{"num_hidden_layers": 11, "hidden_size": 128, "n_experts": 256, "experts_per_token": 6, "d_expert": 32, "d_shared_expert": 0, "hidden_act": "swiglu", "moe_layers": [1, 2, 3, 4, 5, 6, 7, 8, 9, 10], "router_score": "sigmoid", "normalize_top_k": true, "routed_scale": 2.5, "balance_loss": 0.0106, "balance_bias": false, "init_std_router": 0.0167, "lr_router": 0.00109, "vocab_size": 10049, "norm": "layernorm", "norm_eps": 1e-07, "tie_word_embeddings": "early", "optimizer": "soap_variant", "learning_rate": 0.00747, "beta1": 0.95, "beta2": 0.95, "batch_tokens": 131072, "max_seq_len": 512, "train_tokens": 621400000, "max_steps": 4741, "dataset": "wikipedia_en"}
Below are experts of layer 6 (counted from 0) of a mixture-of-experts language model. Rows are named router (the router's row for the expert), gate (a neuron's input weights, with its number), up (a neuron's input weights, with its number), down (a neuron's output weights, with its number) and show model dimensions 0-127. Each number is 128 + 32 x the weight over its row's rms, rounded and kept within 0 to 255. Numbers have three digits each.
After each expert's rows: a language model's description of what the expert responds to; "comes before" lists some tokens at least twice as common just after its tokens as in all text. This comes from a sample of Wikipedia text that the model never trained on. Tokens count by the router's weight.

# expert 4
router:098148176113101118153073090127093144130165150111144070144049139116117086094091109095115153139157080146168120083177065170134128126113148104115168124153144172147157170090168131090156143117115132076043155150089125135151088151109100121120117110145088111187131136164126138127163101110067134209077121095078141158082096088073132123121162129146198166115104134151134103121147064160139109091166
gate0:053150130081056116124115126133120089124159124148165133114145100093138127113078130117103137083089085101167140147171149137122113150059141105109204131121134163106100089118118094151124140117171135115076187113090129128130098140111119089132110079093135157116088120180117075129134090084114092133078112088118137205183091121031218067134182101105140148107175138152137091140121105128109113146138
up0:125158123151138124154101137139185183098157108131069099057150092109100124101156184145190115189162145139118087161110125068082093182140130207114161123169155117142144167153190159103141147154083139109199116133128155176102157143133164137131172133106095142147148123105120127130160122153158162079185146134137060077138204142150110160124088141174152125123121162174125124156082164160137101170148
down0:156128092107143090093100125152099191115129118144123153112134116172117079122094188147076131088100146073165117117085111108154096162114089102091126156168099194157101070164124187114182141189157129134064175097180148179082100143130115139101112153119112150116105145133122131172099119177176175102146208101083145057115150112144108125141099127089162153140075143131173112137079069151121151127117
gate1:150136106136126165099128119131115152074129121115150136046131161110117112092079139095142139125148121050116101122154141136148230132168174141166114101099138151134156137101106145073126106134124148176070050133162115112126103137108149091127128088105076158169090136088154144133165136092165120121122156083132051094078096063118095082115190110108100149124062132140128058120149062092166113127121
up1:114145145141172118134188111090161112172122178145139117105079145129188045093116152183142123181143105073112147163153103142097164134096090109113183161160173133109072079127115165140111145162180116171142066106147137073162084171165117149112123112149181147091189119128123115133186089137128171161200138137158134112147123135142150109148153147140127081190137183124082130092101141183115163165118
down1:095082104086184140088128131139155115095093128095151182156157115125155089105175095130137110123135096133098127229173129150146118157138145160118166123130174076096117169085065166105071151150159120149160105154082124121127147131072159140097078148166189172149161149113158139070152168104123107067163179134144143120131108114163151138129093025132122072104120132182149139083111139111146124096158
What it handles: Prepositions and linkers opening a phrase after a comma or clause end, such as along with, including, despite, under, among.
comes before: " the", " a", " his", " an", " its", " their"

# expert 53
router:155089163102080107158065107142143167089163114089130137146142037122114109141165118150076139135156105149137154126130077180085102135064166141164149162121139156093145109116142160148123118174136104145076088199128145108144062127125073126113108145071087139138172148140111146163160146080094113161107140092142149170119115042179151156141195047141142095095163153123139083145133112132080123115139
gate0:141155109128198118093129169086170131087150097164105167148191136113138086147099125131138097128114089118108115120152119141128140143086160063134073147158149172064166127107135139142144133122156107127168132179061144140132146172094095171116152135104125165116118176211106087186154174114063097107130118094108106121117142063247154119149085118159154115083145123123063119102112164133116119102128
up0:099099089175192104150151109089158124115082101182105146150096105114185159087079176139086171103095132190152105190118149158190158121136128158107146113088136167155117121102152120106108126197081183157112100112133145122188117112154126147137139085193109103126100137142102149102130109158076197124172111148098110191096126127089151115152175080092100088107104151115067108111094160149180151139114
down0:109067152133213094101131157113175132102125196091136162084118090089089135179117178094150167161135116085129180112122126148144179201133080119109165129171104097131175138047097149146137115141158150114114149142084192143170084120136155146051095097121140093145115125200079130125092092166094126148087097125162100144138111103153137085146158138106109092108126109191133121129156121144116115095176
gate1:096113117132089126164108146088121182097140117123080118043115033144081112142143155091084131125148113115136142135107135132047077115116136102159155125158107098152130082180133186121093072129090106136145091152111178160151125091073098199120102154131138105119110183107091154193131155140087136110069099168151116118151137089143150084123160116100132113124141106089103075087113122166127151155212
up1:101164070143124179157135163163143140122117168131163132164100221128081150027104047112138148142088085156142159115121078146173129130134106162157118119127127169105109178038121124091109167125097132170097153124173150154146134130119169105097109144130126149184154140133110162116107068112071166116166123138147193117149178148120099078173146117153128105074099115104118156117089093112148166104119
down1:103198138122204168085107171142116120140169188140157145125133150173130105113071087121111100127126126125105087170110111155176138091181110088123125099090127103162120147095129125113088163191187169060135111096040141158131110114114134118174109134151149094098125103097205123122135104152141120091156195131163104129088100149112143127100093073097131135086094168162157127099153104122118216149101
What it handles: US state and city names and college team names in sports schedules and tables, such as California, Texas, Virginia Tech, Swansea City.
comes before: " |", ",", " (", " State", " University", " City"

# expert 30
router:115108174117095100145120098113126124147116161166157101195099085085120104128099169097060123152194100114130129139141121149162143155112135184120144113131122089132145143083202117133090162154106163162040116139072106157179090126082098127085129180067102111153126151129121162131195138115029161123071157129076133128094129145119122177101152117116164107155077167122118111113124124149156079072153
gate0:075082122150132094158105071072073134122132139138157154178069101125099102111103133084071156135088125144061123125129082125130147110129133163137071124105115082132114126157101122080119120117083127171120122097135126155143127089068111028063113124086176059114096139108076063114128123081051140099092135090060116143129102139104105127146150119140100099114092113124156107099096135072158131110092
up0:133132113132135146115130144081110110120161162126076206111130105098137040054170141138127115157127158163119193123141092115155173118136156091126149127200084191142153189082086124099125120129143108101143145149132162144096076092193145141186163087161075149173173117102118134111157194138150094106068129136171118119182117104086139120174137109088123101152149138122111130191117176089125155127150
down0:129100157161174102103079057095125097129117124129194142127153140097131115093159098076060120118076078084108174127150076109159109101137076174137112143122155079147153119149127166173135167118143119183120142090127158118167173169128094086139185177151145157145091128165107109139149091117175137098168142091066111084111119140109134169116164111161168082103088166158154127083183093134156066116078
gate1:131123106108187142123138132128124125164205120113101134154138097107037076024138087149094115093122145156143095075164087154142169140125133149135152109116127131129133128080147103120108112132104097180091119133070085139179146075125140142187147149143149136143109172128065133072137194181123116109136162115100150123078139162148116106161152040097169148135068128130197102106114145132112074125117
up1:142148088130151178101133013107127106097138174113145109155134087145106102076149058114114130151134127107143130055103118137152147138171169118109154101122113083138082103151141116164100085109083131159108180089156172109130117097138147124161088100193110129141133110083093116125169081136065172109126133135176131143090105120126173099130156136094128107132045104074147169090136093092113108035145
down1:089130132122208155116111048104167117085150097092123149141171170111120124125132056084070152137104141121106135062140170125158094166097116132149154116149134196136072125082170117116121106142119109125185106082093119081144136118097215122093121110135143167085208138132092124121128180130141162144081122093160117134085125150085156119144116207155164108108148154088096139166160118127132168092167
What it handles: The infinitive "to", modals and verbs that follow them: would, could, may, to, provide, create, refer.
comes before: " the", " be", " a", " to", " have", " not"

# expert 32
router:092105141041040082170105096101133142093167087114098106124127136091160071137151085151078140188158105122189085165156132129114115156098173140105173126157172112135106138110159178100116128183162101093089114158095114124167073102130098145099109127109105105211154163132116160149121142134095136126146119121078102120174108115114118157142192101096178091164107148082114144111090069149173096110144
gate0:031052116055094084121116077095179093179118124118145121123158145093112084101109083200104129086078126091126106168172095111126105137151110125122082161114091082162142126147141233152140102138114082077126167160091140109151122094136117114126111136117126144137124127117085142110136134109041104124128107121090113142162075150108094107115186114101144132146157155110076121119057106130146111129096
up0:128181117115144064173123150103173115129102189145157178140128199110117099197130187101126182140098171111175062170097088161173107086113114159154149147115169158114120176111153138204115153108170131082103134097124124110120083172152116145143195137146138100176174102132090110106114128144139120120132201087138081108149105167108141122152182093128183168128181139126134149130098108129136091090169
down0:113146144175158120154055100204150095079151138153173070114058130129118176105128138119111113155127160149081128097124128121156118152114151167100172137138142135097116116153111186112096120113060138131114123120137135176073157071159166082092094141159144102116102135107109085169214178166093079160143092115180141158168137109128081118205129128138117137155146052115093132089138186153132133106107
gate1:135112126087092124136138067095115133156172108179096114155139173143153101083137119098092177160141124106167129024141056170101129151120095080167109076115101083063133097128139145127135118128107099099110071155128144078122105139116140167140088107092112144145169118061109156112116187087161122116103129097130173088162111150126121159180128113122138061156076111092136165063119097071155076104147
up1:175116111130092147213095137120171128134119067126202146113149144086163152123112111139087162161169151168150112158198158149131112110103106101121125123094101133103120176164099087134084134122093155166182152143068150209123198117111164048095087127116116110105122201141161157142136079216117145120093156124145142123161113125110082138117129136093111154086133096138160105128126130100175077145158
down1:047150185118134105085109125088174138134124144132139088155142087130153193162155130071137122150139082114146120131165158068213116108134187141131130160167135160136160115075099040091125176133087136169144088097128067179143121105143120155141154096126178128095120127167142151134153134138125133109135161143109146117076129077116088142169176115150080082105062097066115133156121098099127175141173
What it handles: Digit tokens inside numbers in tables, years, scores and serial codes, such as 500, 000, 35.80, B1074.
comes before: " |", " |\n", ".", ";", ")", "\n"

# expert 22
router:136164130044057044173078101119151121138149135171118156170129119104141082101166111093076097161181154139155143125107128099073118144092127169153146168186133096142180160113151122141085109149134109124130145106090123057183094119064110107073112130127068088128120175154137161154133138125130117125151135086077129171141107131120163166079164073102148120117119181105071088144119098167095117101127
gate0:112209099117137070156130078121140122141109140048144089102146132100097107177120163053092096135199175130099165153119141112128083171155081099075126138156141111141100180097099098115103115131131107204135155116136074118124127153088096120098111119186126060178149185148136135108104128102145135119130096141090127126122105121086107185149069124102136089082116098133118130078143090052084105136140
up0:140195116090163144136122120128146126173095100131186093072162082138156157151152104104075130164064173125142133086081122086133133095184119106127138075077137119172139126118127148153108150157145143102099165066147144141148105146090127119083152145159097171167175171117169168112129100098045124137111123133089133126151032156090102147141124102131111160088140080068125159134169126086163204127105
down0:147116147108097135136159110169152130085166168141090144089108117202122155118149144152104133070110096168090123135130141151126130074164066091123149121146092142209164139166128179172189157148108118090102113147131139164101097135126133150116123142167138122119157056172138169110101086123150037078113082130172136149153076088127065103107208141069111100149151156125158106185094124152146124093160
gate1:159099077111073095153161175097139128098128144083078157153126125111205084082094082116109130141117157100088103138156144152144137083198203152146146129171115052150166143152115133178124150162094142090102138149096136116174100117094097115055083064150161101107056129113103120142129113125158094108202135071084157143162097166193144120120152103133084141115126152148132118130122150148095133151117
up1:081080111166148094105177154135120114142181196161180141105108095119118118086133107100103076132120176135139174134090114112118168180153091160170134126086103104119122184127108074099072136118088098148154138104093088152147099058117100159085149069161133121118167124149122162095172145171078105095155120135104135137111167119153145140107041135129156078120176174103171128062120113154106192089108
down1:133135129093121129126101093104184175155098120095169159123158123196122116095145183120109070087179097063164134110165129167080080110069106143150078126135146162118134119105146106146128099151130194146126048113192155112142174174164123115113095044118126169118095178094160087137122099105121092081131174154196121135121173169141112172146150123131141146078134139106088097136102106152121173131083
What it handles: Final digits of years, dates and match scores, such as 1–0, 4–3, 2001–2018, 1980s, plus century and –present.
comes before: ",", " |", "–", ")", ")\n", "\n"

# expert 40
router:089155125127093129132078105122175130141147132110105149165077134070167115121145113088114117188143097129166120134115083111140140086141177145117207189106131079150157173070103118139099151111164100113037097108094153071158086111065116151151153115083110052154133170160136142083148172091085110163166129104081153122121123129167121152131175113113150114164130234145137119151142101142118112118159
gate0:113150089123165155187131119134140100118123107130147201088080167087118088072125132126118080174098127082109172138156102153112135114176147136176162155082129140179069109057110149137106090007162143115159110152169121135093178174164111176058152123062136119122119145117117120117128124102126133154082158146126120130121087154129118128127074147059132144126109094145145082115057115164140113113108
up0:136080130220159179153165141159132076145143101131192081074129150144151131125175035162171127155112147131086122185092092098122145181115144155162093109130147131146114123175116126127146148131108150144126118153124102097157191114174211200109126131143171176156115134149151131136144106136126135117132098187137184136184146139183144139094115180126141084076157112161158137169172131100155139109088
down0:149130159129124136154133080108161137110128225086118158134153217111165129165149128139177142162138159111150174099135130111178159128132134131126167157105150113140108180207113096118085176178161170100097142072119117126114091159076108095163149095100150036102126099146131041068115146133095140137128126143116124079157102150117209123141150150080104079155113127106115114107136121114097159137083
gate1:115120103166160147059092068104121181165134109108105126109092106137128120095116096102123155134148112111119186096099175179159112142117106183150199132117117167153148181078101159142141121106099100168124149107151136090132102166148150164156114108081153093146084149134092140111213102145106147067158145159108078093105136137152090077123064145160128072114204155072169119158136107168126122201137
up1:132086144150130124100165146139108150174149175132131091041120095149131091128119186129164073113137145175100138203158139132149176109081145135153072133118140116136176081161105089061122152169138115169114122163091139093111132171173128163143124148087123131197166079081151126115090151136102124136106170127151121095173110073116159114107146122121178109158166051118089142124182140173206169152135
down1:133147147124121141117179190119128165102155126211121148120116114122102131162115153193078158145072146141130116105107066169091076158156126136118110105150117094127120142099120194084132110119142129088155160139123073124153201107109141104123091029049116123101086151094142171167143094102122142103200180098093121142148141090138168071132081106165194147108088137111167127149110098130128157153119
What it handles: Sentence-ending periods with paragraph breaks, closing == of section headings, and opening quote marks before a direct quote.
comes before: "==", "The", "===", "In", "|", "-"

# expert 5
router:116169195081118125126135118149155125152207132152154108140059084106139101167121133170108130149154047160145084134145108153100152128102092107137154151166087131131109166083128121118099133141170102106062157148106159135180088107119092157131090182108081139177153141112105190135128142081036148181121088070141100168105129135168112129126128066110132089110123180121148118114102090190169106089127
gate0:106143121149084097115094135084146124118197164162124122180092136109098109109156148149106144112133077123147130124134167101132130111113093117043157187138118166145134145111111113076122135143146104122131122143106094184184121093122092154092155159141150187152134119093013048129067121113128113185134085109100141076116140158086192104106154136134090112125187084150103162109174101163137145174184
up0:209131067172182111136102118102072114176105188118052104158198151157100118136086116138155135145073090192159079126145135098186120147061069141122146125112135105186158108129135139097145083073151153133156122170146154177103077139106181111130128069094119146153105181114101181137095107174076151132130110170112133123141141132110131139155130120142134114142158191111134136177117111104139148087134
down0:166125167166169117145131162135097126155099109048124141169110120170161108125098132111140155147151096137075152146140148156097133122164167134123131137088207098117088092099073130105137112156136143150142110150095121192151082145151077134126131167151183174122136142070096120077090128150178151174052135093130179074094138112194125096146145127172145149071124114118145132075181156059147142056134
gate1:146137108140075135107150101105150132158185152107147097190076090132199123088146139153142126128117088064161107152113120122166143153176087120150086165152098142117082137108086153102205120134111173123120123206118135147103122156113057156091080170087112114136065109157128148110080124099108124111103146102083068150117134137049108157166159111121069092065157138137194096145103154140117160121117
up1:108144123201124112100155108123119111168119126153154107103121177097125106098124167157086086118062059046108134149175165104114120089092079065094129133173101121116112094095116106121168164137119172117112074128112194161172192192119084169160159149163113150098159089094126101141135169149107084164149143104095133141091126095174086158129143098092066112147126134157116158112074121170092120120165
down1:123146113120177084188111075146140142116121083114084102155136093090117157136127111099107096141134111102076091120100167171123155166160080152184123120170149172067174127165147087125141190119088113120094120154155094121130126106144108160163132157101145181137108126096122076126130053054138179208068094130136126101162171163095143057140137113194145096111128153168143171113143117157098154104084
What it handles: Prepositions after place, title or event words, such as in Washington, at the University, near, of Marlborough, born in.
comes before: " the", " ", " a", " New", " his", " London"

# expert 2
router:146158103089112111142058115152117110120164082162143119159080115133159108123117151127129099188118119168128154185161131141116138106152115122117145159178187084107174113085125128116128083130148090117062073119074104096166076129076039130092178140123126109168149100180154117171157106078047130178148180142103115131094105116119101198099133101145185137105116149101154131159104095144156100076150
gate0:114170113110165133139109164117139147123147103142128133127084127116134103142138201127100092116090115150131134119154122120115120085166094123122086038129109066113171137121134101142119086128119053113072078084115123085113094091105096074121138115111112066132052061140094155181160083103068087150124117087119091149067078133130069136113160148077173158092103081118157118092174109176135116098158
up0:161183102102131103092129071092129168144097064143068147129137108141078089117076150102176099207131114155104114116117101068159118120194129112103122059142168140107076143147154122127123143131105081125085138151121128079083082123163083090116155110097094106116124104144067105105160100084113114178173117103181101175082092166140103203083131118088128156152149133117145078127133181107103139104115
down0:179159153188109095179131105108146132123088142166200076090096138121099146145157203096131132142104129090143138140074174082104151112142148159140177082168124108075125156114115058161081106122113119165082144149134071092133128096186144122144118098157110118123103122189148096177134152091150096155114116174175082144160112135170089102142081140142124171072132077147107167166121148083091151104183
gate1:100130096054126163178042127103106123163113140118115126184107168107164128135150112149132104131128207172079116239100158097095114098138095120080147113108093114123133131101078104118117080133149096111103050106062075107132108117120057125095153101138085124115084075114086153147173109160129146089123159157089133120143137092124088168126091120142151146138127099126107161138088113138137076090164
up1:066110073179139082121116172095128109120139140160131195134141125132143136136127204088150063135127099141222118085092111070180120131169130097086128144148162149100173119133152071094136115116183113126112083110127142125119158132107095080135142078163106097128178076096149124128149207124137147088104142143102135182114122144171165103097111133123151118207161152135119124163093124164132046096147
down1:100099213150101107182142069134161128115158147160148119071101092143140144138160073133133163158162173117110114103113110117106150162126177167151116163152120162162137147189147170176082089169114118078106048174123140146084075124147141088142148109126127145140159106139091116141156091149100131143056082148121037163125129114077109120119156141086106148086154161092176115169116117164105083150076
What it handles: Words naming roles or actions in biographical and sports text, like head (coach), post, led, played, appointed, assistant, co-.
comes before: " to", " by", " a", " in", " of", "-"

# expert 43
router:075115151095087066141110138133082154141143138127100090162143089096150130145119100141104106156164113126174127139168082174154166155130147181128171168200129112074099144071152182097140092196122125126117132179080105105174091152077091110166099140081091083120134127170193126123121113108128153205094138138113158143091103066135120141066116096102168075104138167097128089140100135157110082096129
gate0:137080160150083090181114129131088118147159177119126102196121123115169126147174163070114154129215163148133147122077137176089129193124101113137159107094090111057144153117134121166166138151125105165108078153152114167102112134116125123176125137148192091116099111143174105091155164082134131241139094130138143121119137067087122159092134101116162178101090122104114129119109157154066088147117
up0:141148134166173128111206116093062136138084119127155164197135152101067135075118086142172146138105095087089095139096105173082131113114151083112113156145178122110138106024113153100154141142090166115110096132120068084141128176098130043127108158114077124140163128136076102158113102117139153172134135079096149184106163193110139135156108127089121145155166143172142110136168126159128120116174
down0:145126167083100122132064108111162126147136106097127076183067169127122057169091112117139139185119145149137117091103156159115108129141123122124105141120137067123125117128100114184087166066141110148110127069196128141155152179131071099164196082152179085135124147122138133129130101067104109160114080113120122103188116149121156164135148116118091243116175107141173173088122139117080146128131
gate1:145128148152132117176113119197140047156110102086140146179115121133159150112149127104121119083103146132133125118154160109097066080173136123187079091132189120141134134104163160111092146064053119134138070096173105182152101160145123101099101162131106068105071075120131132130161202138118152152126091184131111138133114129117104134071114090154181118072163152082103139147126071107125070102147
up1:064106177158108075145113152169188195141182201138146057136116158118124153164097093122165078192110139107148155079150132119166074141125113135134100174107156100109063135116079149133116128132120136092130159062176111094102150119174117146161178162078089134135143105135133127091123093112073103142113140125143105102182096106062108135133147158132178115132099121152186101066123162122159151094111
down1:142093154155127166121147134154104171112125116161113130140087107066178161128130079171117119115114110180115111119126156116122129101116110170082082135053203122156090103118110085141107162105121143176140149144166103155098147092129128167082127103166184103119136054151133123094135147137165080094098157150174036080186064105188112140108133152151212151119134127125148138158128197172095123127127
What it handles: Space tokens in wiki tables, whether empty cells between pipes or the space just before a number in a cell.
comes before: "0", "1", " |", " |\n", "2", "3"

# expert 59
router:102136093093117124114081110102116112072140096111086103180114123070132120115146108138106099134166137167157132165144131175153129133124152164105153166094137087153142164064167106075106156137167087153100082096118196127153089114056120099132155134073158099153138142146132108101170172160056145191143069035098150112132177103137112122131186114113134093155159158110135127157162134169156136046150
gate0:142101127108073113157142110126151103110162154149103098176094073092049144151145094127128126175141121105120188085194151166091144139159160149029118198150107070169111087062130117156142144123084072151124091125142125142179106079122110155171107105125142122154105165132128042110112145110142164144132138121157115080093099123158152106176130094137153139145143183174128182115075133168109118115158
up0:130109115129097159176203096162141123154153149158123170169059156131097151111095156135140132140115121148124174143062148117196047096119175138112117140098117161139084167159157091164193151151166081099151132140109125074090102094097162159170102134144123150160117144208147177151116145105101149125170090163112134160119168138103116045115117107083184158200117148088127124096142111146143129097102
down0:118150103126177129146164097133081106036111114115115096119116135123146149153112132210116106140112072092117139164166134179178121131130079110166106096086206151111141173081124116152101140093140116175140075121191163155186082108103146159159131081120131137195143113081084136160091148121123140150132183191123142149118172184145155104142133131089139135082085145101110181073110061116124107125135
gate1:099117091059142071112104077130136113113125154142126154168106178151119123149164104055108086109087095151174096163120111132197130046107127095119130147083190102142131156088190112160163117115123150149067155138145147122133101160128137103148073165092152084115119157149139107152164124100089216128135095152092157119151173151074149087128083084135150102061118065122094090116126150136129086118126
up1:183149145117121092110130123138101172099177095158168092163171163081135150097192140134156117113144129152113123102123070079068151165098090136116100183138143135154092125086123132073125078149203118046093068130086128162113138138095141075140164128162155134125156146121128088103142110106122072122148068099134192094127130114150153103132081200150164149112168111183146143144108163097163135145193
down1:111112094148183119186135071110100113135103157090172118140119165144120179131106115111166140098144152041095148089149129136076090180089118119154072167196149109164112117113132122050152122169137166110118141156129097149165117072121091126118153143172151162150143098156127159086035091149113120125156087128184149110132127090109120119071103103151201121134138105152199152155099128167080090125133
What it handles: Line breaks, == heading markers and section-title words in Wikipedia article structure, such as See also, Career, Personal.
comes before: "-", "=", "==", "===", "==\n", ":"

# expert 37
router:090183143069102081163106146108108094088176129146136143175150098078178098134149131102108110154230127135188155120135082111149137118145165120109157141144140103080167144092116190055119104130159132191097145146124102136157073102067118136103071138097132097128148122156128150081117166082092130148112121091142161102156116116197064138131125120143158105147102184113089150153131060154094117099162
gate0:152152106120099108100118167106104136152162138094136185111107131192118123160112129148063110149155118067142154064172103068183141137159163169129083140158131128088083124094177133135093122095153182132115141136126169118162147086092111157102124150158148134107102165140138158096144217144150139132070122124078118058155101116214143193119148094126165096079125108129078125195132148140102121134191
up0:130198130112112144183115178161173124132057101174151166123143133166175080157150178196121097160130145112103133141085092149134085100162139127141099115141117121095112104138078078105220145152154153158109079077137117091114100124106108079134069134111133114103157171100141103174124094111141124089136140113072123181113083121206113101143156164184136084103091144126125150136117080114166157082084
down0:158109174134097093166181156179171133115111117140113107068125085147128195149133128109152083115151064123186051071121137102109112138122142136107135130124142094144141113141134116178108120153095145129104168131117131116065186154165136169087084149088091161147094156153121163165167105138092130132193107152168107098145098062173110109082120111105104077110097081116171151145131124064206176152098
gate1:123121116099120098161170109152183073160097143079103130200091165132082118158097198129148160122188167112106116134151148091106118107115109204127136130148154158123145168120101161091140109162141147116154133084142131149127127133123077166134104217155126153153163128095148137081138197112135136179147151161096108146177131073085127118190137146130120062155095150117161079147145153069048134076136
up1:141147063167152087150094165108146102141104180128107082085122146126170164100113127109084149171122117129191125133172104087120057108153110064112132088165108196136141129059096057118113084065121088140137185136125124102116143090081125120123145135123092198127158224153204087147143138125116154134116113138150117140115153152094148116136129135158092114086135110157161080078145078153103107109110
down1:148099116136108082157110140161185133127071178133144164123125118172140138123121122159205121165165137111191041131154126143125111183115103091102130093155095064105094133106069103167136053076112140159166146102135137145213096131159101109108189136177125132129118147110148106092072099135148107109156128176147152133101138115134144153105108131164079073147112110032092110154113113105141113173158
What it handles: The word population in census sentences ("had a population of"), plus row-ending pipes and percent signs in statistics tables.
comes before: "|", ":", " |\n", "-", " of", " and"

# expert 51
router:104114158097058102163120069110113154079119130173140067192115121144112133099133138103107147158201100132143134152102108114143124128130165123127129151156090098120163112106210155126108162126125156122041146137072107122170112099087129110112133181094110105180150160135106169127186162129049144123083171108051160165114154116113104198081121107144164147167175140115104085120143079129141096087144
gate0:123154146112142110159099150152117131091166159155111082157172180132165138130153113177157175196113059089136130122145143120133138152133167171169155136144126126176130084115158114110160130094098087100080097109128152067119119154161104125050077188110142147148131149096081111158118111120107117175126192076083128182145149108137138157228171151130164072111181111140141103068154093122102098082140
up0:057132172147122133150142184126184076116103176126144065166139148124178125100178130125123138098113092141090109073133113108151165136185147075100098132142112096162149076081109150125139111123147114177111121124171149101116116126062104109070206140135153134177086117187073146131160108155086124102096055139147118122105158203148091200150165147157146106081111083106144089129125137152143147142110
down0:163153167145136126150179157151157178139086161074166152112104122156110120059100194148104108089129102071101108163168087096120153172113127176069079140141125163191150095129092163109113100139153209067170104068140147183147121133085164148139129067134138075130121081128194101131132126124116095078122129124124141144102101140141126145119082126108158090128113146133155167123074150058103141171134
gate1:091113111121106149109125079111076108097137044130124124129139080137134132057123123129119070105125114135101136114095081104196129147135131113075126101129120118055116084136142149074127138066116083125140171083075105126067096185100066091136154112148107162173101101120099100097117079143108109091070128090101090183170096124114099154123164158141089118081124106133156214104115060130108118138107
up1:144132119141146146118122127063168128101111240127202153129066090153141126135147095152061150122103139118090142155094106139131138114166109122168128142131162145144143134035128133130097108125112070111087105151160149098143142116120139185166179109185080170103092113106171151120113110120144091190122078130159074208116099121138090185113143154129174160110147128149158119133161136172118072100170
down1:157103161155138127102117085102108160106093075129118143163149141105157139173112176101139109130126051155157155159106138142080099115093159160124196081146141140078104176155123169131151151110139111162114144155142125163094117160148131091113174131125057106204111142141078119150198132084127113103187107122147127130148104087142157099132123176196174167115077103039088055181102163117126117132132
What it handles: Verbs and verb endings describing actions by people, often after to, he or who, such as kill, serve, create, worked.
comes before: " the", " a", " to", " his", " that", " him"

# expert 61
router:086168108034077075124075128123097069096152101123086133171136112101141085104124118124057120151200126138156135159143129190104114129086136138144145129153176155132143125082114169111149098142151120175126123141119096095157085168074096157072137133143115051158170169184123167160160139114145195133132128093060132111153084109118123176105168132112151082130121159140121093136122076146170128103170
gate0:116105097132101123113140100125069122054134099165144125106100079056075137112120115144108121135120126066140110166111142131170143095076138156174149083121150143163091107104133163124093069113161186183111105133116164092139112123130109081147100156116110111186104141168089162202179179171080075105088109107087110157123155095151130136096125074191126088135078101138100143158096063103120091100100
up0:125134147199153100130149140103057193133158115120071172203124090071130092126106128083159140114137147147088121177155151168129161148177096103111192157102157101111093155118145146107101061083103134050122159129106140136084164107205124126134122153162193145151158158080080148124089123122158054137101132120168126161157089148112133168141162151083127134181138126118150101124185126123115110160132
down0:111081147118128108131110161117160162081065173158125102143120110128147138106121109152149144131151116151117117168153098086057131167085184061114215087121106093169162128147143159200068075114142126141167168180146084116136162112091180128118132089104114118101166122112156115149096166080163041135145093154130083126125121134219048117127118098133111117146142126135157104088159156133124109150130
gate1:119143106134158094142041118147079153092169086167104148143137089126131134061122137091046149103127136100110050143122140143127115150075161142173173127117169090117165083145138091166201137117103101095086130122109123157076142079138101076124112143112078104147128139123194163144122113138195174157101105105136150153120080158145054152141112177101140100127138169154131133089093070111149106121179
up1:117111065150153188110166117105150108135077173142163198100149119106071162143119131088178163117095069049166122100118110138106164140108094122151135149136169142155092148152073187105085151150149129136110132152090158146135063105161114171158130063128168127080124124070143156156161181142080135178158099159115162161123101053171118098115136126135120138049141124161105136161149129138145147155092
down1:122150103142115107153098116142123127180130088172068146122139140130123096107099190156136097126183137097130156083055140108141146146136114117105112079097120141147115108090196139160175150141099124112192102116142120115143160196080135083162098114096056203104105113147148086208192104173189147103169144157109092126130115149160167116144111133099113140139114136061102116131146184170156067101165
What it handles: Digit tokens in numeric table cells and lists, such as vote counts, percentages, goals and appearances, or chemical position numbers.
comes before: " |", ".", "–", ";", " |\n", "%"